From a checkpoint of a small mixture-of-experts model trained on Wikipedia.
Size: 11 layers, width 320, vocabulary 11388, 68.6M parameters.
Training: a variant of SOAP for the experts, 312M tokens.
Below are experts of layer 5 (counted from 0) of a mixture-of-experts language model. Rows are named router (the router's row for the expert), gate (a neuron's input weights, with its number), up (a neuron's input weights, with its number) and show model dimensions 120-159. Each number is 200 + 20 x the weight over its row's rms, rounded and kept within 0 to 999.
After each expert's rows: a language model's description of what the expert responds to. This comes from a sample of Wikipedia text that the model never trained on.

# expert 1
router,178,217,191,174,218,178,222,214,175,225,189,214,181,205,228,223,204,229,203,206,223,186,185,210,202,178,161,202,163,198,234,208,162,213,185,177,224,179,166,231
gate0,180,189,178,204,190,194,204,202,200,191,168,211,207,182,192,214,188,210,212,160,208,225,180,178,246,176,193,202,178,187,205,199,210,198,210,196,189,208,215,226
up0,231,206,222,205,226,203,198,186,218,196,245,149,200,205,199,176,209,194,190,227,197,168,186,206,186,234,194,205,227,185,197,203,179,210,187,201,214,188,181,166
Name and place endings. Final pieces or whole tokens of proper names of people and places, such as Roosevelt, York, London, Charles, Madisonville, Janine.

# expert 18
router,172,218,179,179,209,183,235,216,184,217,209,221,179,217,225,220,218,227,200,221,230,181,185,201,212,178,184,190,162,172,221,220,174,220,175,185,222,181,184,231
gate0,183,163,206,175,184,174,205,232,189,199,198,199,225,213,195,214,195,192,228,193,228,191,193,194,190,207,199,192,175,189,197,173,198,192,181,199,216,211,201,226
up0,189,189,211,175,197,200,202,238,229,186,199,189,218,201,179,204,184,204,212,204,231,213,168,192,205,209,178,207,197,213,191,176,188,166,222,190,203,201,175,193
Determiners and name middles. Articles and determiners after prepositions (the, a, an, its, this), plus middle pieces of foreign place and person names like Poz-na-ń.

# expert 5
router,180,210,155,197,205,180,206,194,206,211,215,219,164,207,209,222,223,241,193,254,185,181,184,220,224,186,193,206,205,182,207,232,210,200,179,180,242,192,187,203
gate0,203,171,213,216,187,199,180,220,211,240,221,235,207,182,172,222,193,172,212,192,171,204,224,208,202,234,175,223,177,185,199,180,195,168,198,200,202,213,200,239
up0,200,203,191,216,203,214,190,199,228,222,234,213,217,182,178,206,181,187,230,183,176,202,216,190,200,224,195,207,189,185,181,168,197,171,215,201,211,184,195,221
Copulas and auxiliaries. Forms of be and have and modals after a subject, as in "temple is built", "he was", "has been", "would", plus following verbs.

# expert 28
router,160,199,146,169,209,183,209,208,198,214,208,219,175,202,222,206,220,220,208,228,231,169,193,188,198,187,198,200,189,168,230,197,202,247,194,161,243,183,184,210
gate0,269,215,221,199,176,220,191,186,213,209,207,210,206,227,192,193,193,153,196,217,216,173,172,195,209,180,189,197,231,179,216,197,252,185,215,211,171,192,222,197
up0,163,164,186,212,215,175,212,215,193,193,196,208,178,206,194,222,198,233,229,177,186,247,244,214,206,207,209,213,182,212,183,203,180,246,164,193,238,215,184,189
Plural and noun suffixes. Noun-final suffix pieces, mostly plural endings like s, ations, ions, ics, ities, and plural nouns like studies, people, members.

# expert 0
router,180,220,169,171,226,178,218,193,202,217,222,219,187,196,221,231,210,217,207,215,225,176,201,203,212,173,177,196,183,179,219,233,180,213,172,179,240,183,186,202
gate0,215,204,225,207,184,197,215,157,158,184,225,197,196,183,222,203,202,182,186,216,192,179,238,206,211,215,189,226,203,204,173,168,185,184,179,195,181,213,204,207
up0,218,206,217,208,168,209,211,180,175,178,205,193,180,181,207,194,207,179,196,216,199,193,241,201,222,187,208,220,196,209,200,167,190,180,185,197,186,208,210,225
Name-initial word pieces. First capitalized piece of proper names split into pieces, especially people and places, such as Har, Sam, Sah(ara), Kir(ikov).

# expert 24
router,163,228,160,156,228,181,209,216,202,226,239,209,186,213,236,194,212,218,208,215,190,191,201,235,212,190,201,202,191,180,229,218,141,237,197,176,212,164,170,208
gate0,186,211,211,202,199,197,206,207,211,226,205,212,220,232,224,175,180,167,197,233,167,190,189,207,199,188,217,217,202,186,211,191,168,201,196,198,188,190,217,198
up0,191,218,210,211,192,204,229,217,198,220,194,197,238,224,229,185,191,181,195,216,170,214,186,211,193,197,201,226,191,201,217,196,166,199,192,205,193,211,224,192
Infobox and heading labels. Field labels in infoboxes, table headers and section headings, such as Born, Total, Date, Rank, Background, often before a colon.

# expert 26
router,167,225,185,171,205,183,225,218,177,223,207,225,166,195,228,222,219,226,225,222,228,186,191,201,222,171,165,188,186,176,224,224,176,221,177,175,207,179,180,233
gate0,190,204,171,174,229,185,180,165,214,223,195,196,181,175,212,219,168,212,219,200,198,220,181,186,206,228,193,227,206,243,190,214,183,196,172,220,169,210,160,215
up0,218,185,242,219,189,239,231,232,208,184,210,197,232,198,191,206,210,178,211,211,187,187,201,204,182,206,184,176,195,157,188,188,206,191,229,183,204,216,228,194
Abbreviations and capital letters. Capital letters, initials and abbreviations such as M.A., MF, DF, R+L, DROMLAN, and the first letter after a heading mark like "===V".

# expert 3
router,170,218,182,176,212,183,234,215,182,223,215,218,180,214,227,220,224,222,209,213,228,183,180,207,216,173,184,198,162,173,220,219,173,217,175,178,224,182,178,228
gate0,196,173,185,201,204,206,209,230,215,219,221,198,196,204,190,199,199,215,189,171,220,204,198,172,214,237,213,178,188,197,220,242,198,198,224,158,164,214,172,180
up0,218,211,194,164,218,199,210,247,241,191,196,208,186,164,256,214,191,196,206,218,216,192,224,194,172,216,216,201,212,221,196,219,163,199,221,207,176,215,183,199
Table cells, title adjectives. Table pipe separators after empty cells, plus capitalized title-opening adjectives like Great, Royal, Old, New, and social, modern.

# expert 7
router,168,212,190,147,216,200,211,232,167,217,212,219,196,194,228,210,218,225,199,215,195,189,176,215,204,175,201,221,185,188,216,229,201,218,189,175,222,195,173,197
gate0,226,212,189,185,243,225,178,228,196,219,185,227,222,207,201,210,198,184,230,174,203,207,187,191,200,171,197,179,210,198,207,194,215,204,214,194,192,210,214,215
up0,215,218,188,171,233,225,176,219,182,222,182,229,231,187,191,203,182,179,220,186,216,201,186,188,210,187,192,189,210,195,193,186,218,213,218,189,177,205,219,225
Place and institution nouns. Head nouns of named entities and common category nouns, like States, University, County, film, family, plus country names after "within" or a comma.

# expert 23
router,198,211,178,188,244,191,212,209,204,217,226,217,205,210,210,208,231,253,234,203,194,172,169,217,222,190,193,189,214,182,214,211,158,207,186,184,231,177,184,211
gate0,186,187,193,202,188,193,205,202,202,232,207,191,197,178,220,199,226,172,182,217,223,186,217,163,209,207,216,186,196,210,203,225,211,226,201,197,218,203,196,203
up0,198,194,224,193,227,213,185,207,197,170,193,199,208,186,170,203,180,226,215,219,200,206,190,209,180,191,178,216,208,200,185,183,175,192,177,206,195,204,200,222
Prepositions after nouns and verbs. Prepositions linking a verb or noun to its object, like "purchased the hotel from", "set of axioms", "member of", "based in".

# expert 11
router,183,216,188,192,213,154,237,216,223,214,224,214,189,199,220,212,214,218,233,208,228,168,157,228,222,168,189,177,197,157,199,221,187,223,182,188,216,187,141,206
gate0,192,234,193,211,178,201,184,187,206,211,213,251,190,172,187,190,186,192,213,190,227,222,199,209,253,183,184,182,182,195,215,209,209,215,245,210,180,211,198,197
up0,215,175,189,202,209,207,224,210,194,194,205,151,215,237,211,226,208,202,209,194,174,180,205,187,173,207,206,216,213,207,193,176,192,160,165,204,233,198,205,205
Table cell separators. Pipe separators between cells in sports, election and filmography tables full of numbers, and semicolons in result strings like "CLT 32; DOV 4".

# expert 8
router,171,218,182,173,213,180,230,222,181,222,212,222,181,210,222,219,218,227,206,223,228,176,183,202,216,176,190,196,160,173,225,218,175,216,179,183,221,175,177,231
gate0,222,184,186,192,227,218,214,223,200,205,232,201,229,168,183,223,223,175,189,227,200,179,210,211,224,180,195,232,176,176,198,192,190,182,205,220,209,198,181,216
up0,189,217,203,196,161,174,202,175,214,203,177,192,194,220,212,194,169,213,215,207,188,217,227,188,181,225,205,185,226,199,205,245,223,226,187,189,192,195,222,195
Mid-word pieces, table text. Inner word pieces inside names or rare words, like Fiduc-i-ary, Jun-i-ors, car-vings, and line breaks and prepositions inside tables or lists.

# expert 27
router,167,215,184,187,205,179,221,225,167,220,217,216,187,212,224,203,222,244,223,201,208,191,199,213,200,174,203,190,214,178,215,227,199,222,170,183,218,176,202,225
gate0,202,173,199,191,190,208,193,195,182,241,183,218,200,190,179,190,188,228,197,227,167,184,201,212,215,222,234,189,240,202,232,213,192,199,184,176,156,185,221,214
up0,207,209,180,166,232,215,201,221,212,165,208,167,192,158,175,219,221,184,242,212,198,221,174,177,180,188,189,220,192,206,181,188,188,223,210,207,181,240,199,172
Non-Latin scripts, name endings. Thai, Chinese and Greek characters, plus final pieces of foreign names and suffixes like ić, Khan, Jr, ai, ong.

# expert 19
router,173,211,177,146,193,176,232,209,182,216,198,209,180,224,229,199,204,203,211,198,195,178,174,209,211,186,186,195,187,182,206,220,175,222,187,144,236,186,200,225
gate0,196,185,233,192,208,201,215,225,206,172,209,221,186,207,189,199,216,218,198,230,186,210,179,210,163,189,187,157,175,162,223,247,176,190,197,190,163,215,239,187
up0,218,223,166,217,196,205,172,214,230,219,212,188,187,199,215,207,188,210,209,180,228,185,200,178,199,211,191,237,213,212,183,160,211,211,199,211,207,172,190,225
Punctuation and list dashes. Sentence punctuation like periods, commas, closing quotes with periods, and line-initial list dashes or bullets in infoboxes; also while, but, although.

# expert 6
router,193,236,181,197,209,185,236,229,185,237,268,212,188,196,220,227,211,221,192,246,216,184,192,186,213,173,204,185,188,169,202,236,181,233,169,203,229,175,173,197
gate0,207,234,157,191,200,198,198,220,207,195,205,198,219,230,194,198,210,164,182,214,218,170,225,161,177,197,201,144,198,196,198,218,191,158,229,162,201,188,226,182
up0,207,221,229,227,244,167,170,197,233,177,190,209,186,205,189,196,166,207,236,177,176,227,190,206,244,184,185,183,199,195,203,209,209,196,218,218,169,202,210,204
Scientific and unit pieces. Lowercase word pieces in Latin species names and taxonomy lists, plus unit abbreviations like km, mg, cm, lb.

# expert 2
router,177,204,167,177,216,188,209,244,173,213,206,233,201,197,222,211,225,219,195,204,229,180,185,208,210,182,191,201,178,177,216,219,181,213,167,152,216,191,183,224
gate0,214,207,203,232,230,185,203,216,199,230,221,191,193,197,184,201,186,208,203,202,200,197,207,217,231,222,172,189,159,174,222,176,219,195,211,236,167,166,191,180
up0,203,182,205,199,210,179,183,200,204,196,237,221,224,192,192,195,167,229,202,202,185,187,219,219,197,192,196,246,182,174,198,182,193,222,197,222,184,195,173,202
Commas after names and phrases. Commas and closing punctuation ending a name or phrase, as in species authorities "Lydekker, 1893", list entries, and en dashes between dates.

# expert 20
router,198,209,183,178,210,170,211,246,173,213,207,221,201,219,215,205,214,232,235,225,202,195,187,233,204,190,186,198,201,177,238,233,165,226,198,179,203,199,191,216
gate0,197,210,183,229,194,217,181,200,234,202,198,204,223,220,152,209,210,203,219,196,209,176,205,207,175,205,193,200,182,219,215,225,208,213,216,171,184,156,170,183
up0,222,177,222,172,193,186,227,215,197,177,191,165,197,195,211,226,207,233,186,221,200,233,176,186,210,207,240,223,206,193,186,172,197,206,205,248,218,217,238,219
Infobox colons and list markers. Colons after field labels such as Date:, Summary:, Destination:, Subgenera:, plus pipes, list hyphens and numbered track entries.

# expert 16
router,172,206,154,191,219,165,227,177,230,228,232,217,181,208,217,201,240,272,202,231,243,170,186,218,214,176,186,202,198,187,210,210,210,226,193,187,250,167,170,221
gate0,210,196,184,210,173,214,204,203,210,163,165,163,211,203,222,192,201,176,225,221,152,201,196,198,177,221,176,210,182,164,230,225,192,170,188,170,203,208,210,186
up0,216,220,184,191,191,238,233,173,225,172,171,193,199,200,229,157,197,189,222,196,218,207,198,211,174,200,168,214,177,176,192,211,219,211,156,178,185,177,218,205
Action verbs and endings. Past-tense verbs and verb endings in narrative, such as made, played, won, became, surrendered, relaunch, plus prepositions like against, towards.

# expert 12
router,178,224,191,184,223,191,225,193,184,227,203,232,195,212,220,218,212,220,260,187,225,184,193,223,208,170,208,194,187,186,224,200,197,225,175,180,210,186,171,245
gate0,201,216,202,170,208,203,192,197,205,204,210,170,177,215,191,212,207,209,206,189,184,213,172,191,218,206,257,183,206,174,257,195,191,197,232,213,184,162,195,230
up0,200,179,180,222,196,221,183,214,186,210,212,230,210,186,201,218,237,187,169,209,218,176,211,208,186,191,141,199,202,217,166,200,193,197,182,203,191,242,207,170
Capitals in brand names. Capital letters and acronym pieces inside company, brand and organization names, such as StreetAir, WaveAid, PDC, AC, plus Street, Limited.

# expert 22
router,174,220,184,182,208,177,228,223,190,220,209,230,182,213,226,221,220,230,204,225,231,180,187,209,213,175,185,196,166,171,224,222,176,217,180,184,227,181,181,230
gate0,202,171,200,223,222,180,223,190,183,216,240,226,193,189,189,178,228,220,218,224,206,188,205,222,221,196,188,187,190,238,197,191,191,217,177,166,195,215,214,207
up0,211,213,200,189,192,205,171,206,220,177,153,199,198,218,197,207,190,204,185,196,181,178,199,205,200,188,164,190,235,168,194,193,213,158,215,262,227,183,181,193
Mid-word name fragments. Short letter pieces inside rare names and words, after an initial capital fragment, as in Roddick, Fiduciary, Dermatology, Mirogoj.

# expert 15
router,172,211,179,179,213,183,240,236,196,215,214,218,183,210,223,222,222,226,202,211,227,187,188,210,211,173,177,186,168,169,211,214,168,216,173,184,226,180,178,225
gate0,233,207,208,190,219,206,162,164,158,225,240,164,233,196,218,240,169,213,199,202,229,217,199,189,186,212,200,216,196,207,203,202,229,212,182,199,194,163,205,198
up0,190,179,211,211,197,192,236,230,242,174,176,207,156,191,175,155,240,208,207,208,179,184,196,215,209,209,205,196,215,186,209,214,165,195,217,196,217,206,192,203
Prefixes and table starts. Word-initial prefix pieces like sem, ant, ep, inf, un, plus numbers and spaces at the start of table cells and dates.

# expert 4
router,168,221,177,176,215,182,226,227,178,220,209,221,183,213,231,219,217,227,205,221,230,176,186,209,215,177,185,188,168,169,220,218,177,217,170,183,223,180,183,229
gate0,194,200,175,163,192,207,207,180,222,209,182,185,222,202,208,224,206,207,160,189,230,214,235,207,213,212,222,218,188,173,200,179,200,215,192,189,193,235,203,199
up0,200,203,213,218,220,201,212,203,161,190,216,207,189,206,199,183,190,203,218,219,180,191,186,187,181,176,163,178,209,217,217,208,215,208,214,225,212,187,199,193
Determiners after prepositions. Function words like the, his, their, in, or an opening parenthesis after of, in, to; also table pipes and rank numbers.

# expert 21
router,172,229,187,186,230,164,238,192,205,212,228,208,185,207,207,214,216,216,198,213,233,188,187,201,215,181,193,192,163,165,197,232,177,217,170,175,225,190,143,207
gate0,211,211,199,207,197,188,182,171,178,200,200,214,242,204,198,217,172,202,224,184,223,205,199,231,211,184,177,232,201,188,215,211,164,222,210,134,190,235,191,189
up0,199,217,181,245,231,190,154,191,193,228,197,211,225,232,216,202,190,220,206,188,222,204,201,228,218,165,192,196,214,170,203,218,189,212,210,175,209,256,189,199
Line breaks and table rules. Line breaks after sentence or list-item ends, blank lines before headings, and table separator rows like |---|---|.